config.toml
num_hidden_layers = 10
d_shared_expert = 320
hidden_act = "swiglu"
moe_layers = [1, 3, 5, 7, 9]
scale_expert_input = true
norm_eps = 1e-05
beta1 = 0.95
decay_shape = "linear"
Below are experts of layer 5 (counted from 0) of a mixture-of-experts language model. Rows are named router (the router's row for the expert), gate (a neuron's input weights, with its number), up (a neuron's input weights, with its number) and show model dimensions 336-447. Each number is 128 + 24 x the weight over its row's rms, rounded and kept within 0 to 255. Numbers have three digits each.
Before each expert's rows: "comes after" lists some tokens at least twice as common just before its tokens as in all text. This comes from a sample of Wikipedia text that the model never trained on. Tokens count by the router's weight.

# expert 1
comes after: "in ", "to ", "of ", "In ", "on ", "for "
router:182129095103162145105123119154127161124170131135142119122105151125160106078104105128143132082133152124133148130131131107123111151128151174127123162115151129106110117099087115080138163148115091096077170157145144102125117118121161141101111117148116173115159117151105138158162163158112133136124108161119121147120116105165148135152098116139
gate2:136149131131163120118131119144147108088147120126127106149116122153139134129169150128084119073131121078129127135158135083124124134104136171107109162135142164146130104163112130123108139136132109138115132129133138130133161137098170178148111132150130099149126106162137117114134142153108165130102142169158127132125065122141141142101153116143
up2:105155094162133115120133152115116161082105147127115083127129135079105150127129158155146120141101171234138119139138154156147116141122082122169149126144123186149133134137103128156050151130152111120115153092116068138151138137108143158119122176113099081076127125123136114141117091153132086082164171145132165152156101150191105141082117138117
gate3:090131108139117134098142127086154115081160169118127153132143135141126142135134137121158091112105159142137052161115125107141097121075107117108142119118108112149121036134127173134111117125099136103133089143098130130165154161148155114146125144134126110119114148124143123149114121106111137118128087135090096142141074140133113145129177113130
up3:083131140172090153156121147146125151131116114145164097081065123120111104150147132123093115121147131145133104152121150134122146121098154125105109143162149117116147139147156132133112105118103100122139130151150091141119119112119145154122097170176116129107115086133127076121186136107170144138159133162150151148125117138144132107097112109148

# expert 12
comes after: "'", "\"", "that ", "had ", ". ", "he "
router:119124126116118068099163132153092170119121161133138143119099172106087109127117144108134122075135076140145102132148131114116143097130115152122174140111172135131142126153105127105143109131076113115144134157126110119127149147087080179124145130116125127129137146082102145200116141153107154135121079154108097186141087111157135128131113190094
gate2:132117123130096100121163148087130180163157087106103129101108127143101146141160156055132097137159152085121105122118136109150141118142108130128162101103135183128113119126102126123112111124130127128150141126117127126138114151138112175149103151125110135144162126118142104139107119174110102165142173164120103135136149094176084122134104138126
up2:125121133127129125109123097122127118092158107106133159134123166119137108147102137123154146122132127138135148146146140132118115138096154149143117111113117101114124154162092128154164161135123118097139094136128157163154134152111112096095097147175163151143076148118129152168135153099123145121120112110168113128161156168102109111121146110151
gate3:184117114147145170182123129153084113114148131123118135114100137192118147100174128099119104129149120092105115099092113111148115142075115123094149101098123130171099143159154129136111085081129165154128157177099155141143103186138168091108142095133143140153117146075142094123097171144138178107168120121112131094120120112152126132119123145157
up3:136142159116159128150110114146148144101121136110165133184151162121158132076108128153165141155111136118159123164160129088153175140109104121152160111110115176123161143101136112120134105077126154109149123120092132136113143130132108106133137104135155135115100113174120122089153108101070086124119101120152136151148147168129120159171139142143

# expert 5
comes after: "|", "| ", "==", "\n\n", "- ", "==="
router:091144081059081134142130125167149169145176087111110116126119131153113128073089086075188139138148118090117129135140137139138135122200105109117165106116136146124136138124146161092156123149132152107119139138126099080111165092161101169095130111116137142119138112119115105141136094146136105142149141127087116147115133112159158145137115161131
gate0:105117110171126122100149135135126110159091130100138144141141102078138124088131120116129144140109135115144126114119132146150119093144135138094133126136070161124124093153147129138118133155128138117169140100121129158108171157160152134131145130118117131135135099097131153098127131064077115126144148110156082160119096114138147095132123108118
up0:139146100128118144093143155117192121170118138112127157165127137149132120130131166147144153117115140097154143123131134151148132098157108146134134086119095102121131128129143135128135115139119137109078123143115104090123129093115145137103133173134129159151141106163188138118144081180115134154112153119136120188131120114134142105121075150116
gate1:138137116136131118130172121133141177118124099129111106131138149176169094097097116119141156135185128096133130100072148135157120111148127113094172139128128124171120158134123155151131110118155177094126098140167116138148105111125144131105166116102134175180104121131155144149108109109134111113129116156155148140124149125155098086117124115137
up1:146148107143099102123142145171099134142125134151170120092171118125134130084139080131137130121133102130087113119121147139110134112151131165131133138140149128109123138132172180131164124174119118156120130162178131118114079166129168119100076109135125131158107104140081158135123114138148142108159115146170154109131096126119126117127156097119

# expert 0
comes after: "- ", "\n", "\n\n", " ", ".", "=="
router:142142157109104180138110115157157156149152074117102132121126135098122151114069150110150139128129133095115146130149109150109174138157121138109135124084140147132156110092121149113162147143088162158126118179114109065125124124135096124108114126126100133114132131098146131163123121151093125158140105159100074175120120138155137117116102167149
gate0:092140107127121143110125131142154115107115183133103071123124181169125144122068101124167171121159144066129147085115148106165125177161113180132129102148107094110184178105095162145157110147147143139112115125139139163126175114120127159126142093129153114125144123156142151125117142081145118149074084160132092128092101162139135084144165153104
up0:099104099132107113135122125143160104053116122138096078114115167127122136096092116116135142122111142136126140109081114105135110143163161127118146123155125129144151140104129159158136127126154118128131148113156150211109143130103155177159166122091164118120146137137094126094137094122131172133091125136150123172109089127137156129127163122121
gate1:133101122123105121144118109115145120112079099094135139143091110146116143168110135163128098106101151136177134112111122151088135091137143132097113123127149117121158125148077155159148148119103112097168149111119113110133088090145126112128110129147094127147092066186133092142149131126144125116128117142138118114134130109092110134145127097144
up1:141105112160106107129127097103147148113131141183106116093128195156114115088106120105127104114123130138151145107149125128141125106164128137118167141153148111143111118157112148158133117144171117102124121109122107161090115149113161120096153148132137112122127141143103124129152137126102107143144137115101157107119155147152094184109126111144

# expert 7
comes after: "-", "T", "S", "B", "F", "H"
router:122145104108115115154189108156113133118109161128084073137125115112120069116121131131127133102148126094152126137131131113148146125180076111083159114088141135156146117154158108148132148120104161124148136142129134134125143110145096153169153105117073142135134121087152121142103076165129114122109144122122077195101120147170173086151116158099
gate2:138139144161118082121132171155113137121110105116167110104100097144140129128131156113158124115125080102146122113095224144166096126116093139083148149127159128132098075164131136160169134134152100112114132158115140114121100154130144107122133111169126068134101089123102139116149129109122138146123137114143152139137144131134070107142126083112
up2:079116145107152176103130104120090138119129142095121143136115114148118162105127146157102119145167174139091139150132134143141119130155117118109132159119145114152124175102110152156118119112106127140111141106132103102127132119109150162110124138167102124137091113141111149118099100131129144132126163125128112145117146130122156150155164124161
gate3:098100118102146128099155164131142119136173122145136050150136165135154124093150131153131116143196098079137110129168120080121141138169136102119082082146136127151155116156154142129095105142087111128135152131127162140103145118130138148119145075152116119142140154132134118129135116179108109109150129133101125178151166140127157128155155128075
up3:132118147154123134092123125088137120147154128133115071126166119101142100149107113096128100109085117150114124133151174174122180117103133142129129172150107139146114131102126165089127164086105158101106170148141130107098136122093122117149126098151133144135130139192104085089166151132123104128128101135132123158179132149132145105082129114112

# expert 15
comes after: ", ", ".", ")", ". ", "\" ", "y"
router:141112111117150123137159128179144181139181128129108099088085107140178142114124082092135148106123113087124128078103113120122134102125173100111149116090145133163107118118134115142169125123090117124148138116107150145137157121140118138110134153102079163134111146097114140155122145171141129129159108162095082153149135137157111100106128149140
gate2:124133079126133171122120147132125153088192138119105125126089118170149132119119123048139125121126123177092119124073134140107094140100136093132095110167075134119067140108145137178165170184118112105087121157108114103129114131125113142178080111139138167144117161178162124150155156136130149138137093126092088161124129101154144118100169124136
up2:126134124147143172135105125144134114166133141092112106198120118192130147105103118108111124103101076138149120122159094108142146119122090159102130136138114152141152131126105130128140136132113120143124109126097111115133143127148154136158148129147132153147117084138139107122120112134106149131168126185143101135118149083168165166079195129140
gate3:110132142145111114089136144118117153120113093151129137157109159157144122098111126132143119108123124118126107126131124107133109114106105116124122115123124084100154119116149132121151119164128118115119140124118142096096116136099094090091098085137115129155170166110144079098133124140131121163121092109116101143149111143120166103141147132095
up3:108142095073121149107139117094145107125110150120176131106130117147151123137145199105154098132119121164122128169104126204145091110084135146082095124117082161131163116137116098135114132086186150081121136133114129166145119121139156164152136146145141104148120125140111094125136142112109129097089125134138128110098179126113110106135148115131

# expert 2
comes after: "the ", "a ", "was ", "is ", ". ", "The "
router:104132120102122110132149109172129145144133156132129118137071135099150126088143147110126138081121058134141132160108146127092126089121145142123139087137129118136138121135124114114086158134068099130106124173112132145160120132116124153137126114156081171135127105103163121139169150178080144123091124141085114171095149147125156090133116113142
gate2:122125128091111101153147152163106143154126093138101109097194117147142133132114148100099106110134149125165172136124158106096145123133108114162095117128122147114087105118117089176121119114134124085129174152151140153151111122125092171130112131119123094116121097088124141149151100181109087107127135128138135138147119082127135091155120109129
up2:140148111100121117172139140129169148096160116159116120105100108153096091107110145068106142139088115069170150140119173100139176157153093108124169113127155160129125124152129139147134119117150130144172129124132148138166099129144069135119142146062135097150147148074112135093147120138103148124118146130157156127126087068142106123115132127139
gate3:122144069123142126118128107113106125112120122160120130107153150073098144133081144129070095113150187129125085135129126069140153126108133118152155102077106109155116129143158111119149130128140116113137081116152151146132140137117131141152138135064123058097098137108111139101111179100121124137174105136154113080139161182115131151138115105137
up3:143130130113165147153135133103129120141126161156145141117122127170147114139115163106148146158083095170150135141138146127168110144131086124157144141114122119110155126140138108130121141100131111127143100124140093117164122126117156094150125128147149096172131135143164169150133140132121123137150130138120075176102101125127131148120130098115

# expert 4
comes after: "D", "G", "| ", "M", "J", "C"
router:176156163125137166120144126130122159108152136128100097118122091121115070081137139138151154158137155116131147136165135088121138071158104111084143106099128138114072129130115170112073124114095152158128171162148138070117108110121128166158112101131093101126139134099151134146097123151120119139145111142094151150118113108148160108127111187124
gate2:164123117134169167143136140088117110156132181136110153121125098119150128131140170143113113126133133126142149147109137143157153125138159131094063126123124107165140136107109102117127133151135134156138083129128137113115170135091115148112099085128129132130154122123103086080118170082127111150116157145148078111132123108164177116132128170089
up2:139126134175108142101147108131122141110159125117096100108086120149102133139122130150131141170142164157105152158096099125119150130092143136140157143114155091091147134095101132095094126098126124165101078082093095143116117142134129103118116139117145114140104115149144166161152124122130177161127121090129164119111085136098079123108108099115
gate3:084160118100102147120170093140135151099142097100129104135108124161127143080145092104177145141113058102127114119113122148087134111162114112126128158119117124103119103122148142137112081125109130119163137136113138150123101156138142118097143107146137133168115108111163097115107095144125099137136114098098112109106106099068126099096134117129
up3:147137120159149112170119179139107104125106132127148189139156095081155094175101115142087115117129187176131143113144129100131141174094159128147135127115123142106142117135099117119139154130155140118141114138104107118143132115142139157143115167096102117087136111135088149127131110155134164124113156150199135160143152160162145089141152157141

# expert 14
comes after: "| ", "|", "; ", "for ", "s ", "–"
router:094154082148132125120173106117056159159143099155082081172133108164126134090114124124160136125160139120156123188108101113126144137136125133122141081108114140099139158134078123088119090121098179156167125128125163125124126117123088129129101139159162127136122136135139140140145131115148104141098141126110079127113104132122150124175145118130
gate0:125112126104146162121134139110098156063098148092172105100120070136129136134103133151132142107109114171153120150182155142122093146119108122147122117125121103100105122119106104118159127101133149097096121150137133111080106115087141148135138115147137126152109118123159142147153090135132147128152168137123148161135131139169132144120162134097
up0:137164133111112137134104149182117146068128148122179121122133132114124133136118104160123121100079117130165139162183175153130120129118117145153161124177103115122115106128115058068145112112134144132130162119100104131149094137109118088120162153142144140125085074154129114141095129122115149083128134112146127156163154124123121123163124163146
gate1:114130108128166114091093125178119115102126124139159158135083132158129105126133110091138133154140113134130151132125103099124103140104143148115112132179139145120127162135099146113149139131100146144159098132167088124099135119152090094124129128141146122160150124142122147167157141110100152105089100120098124173135208119120169159132151117134
up1:112063160091149104145109132129107102138123098146163078107132119118119156119130116102146131116093104136120127123098146130127094117094176117181132111145139142165162164134158135113109136087110109108132163122105157138155099138128141165146173141111109096144153135119124115128111150122112121134126106178166136142146119145149139133093148137147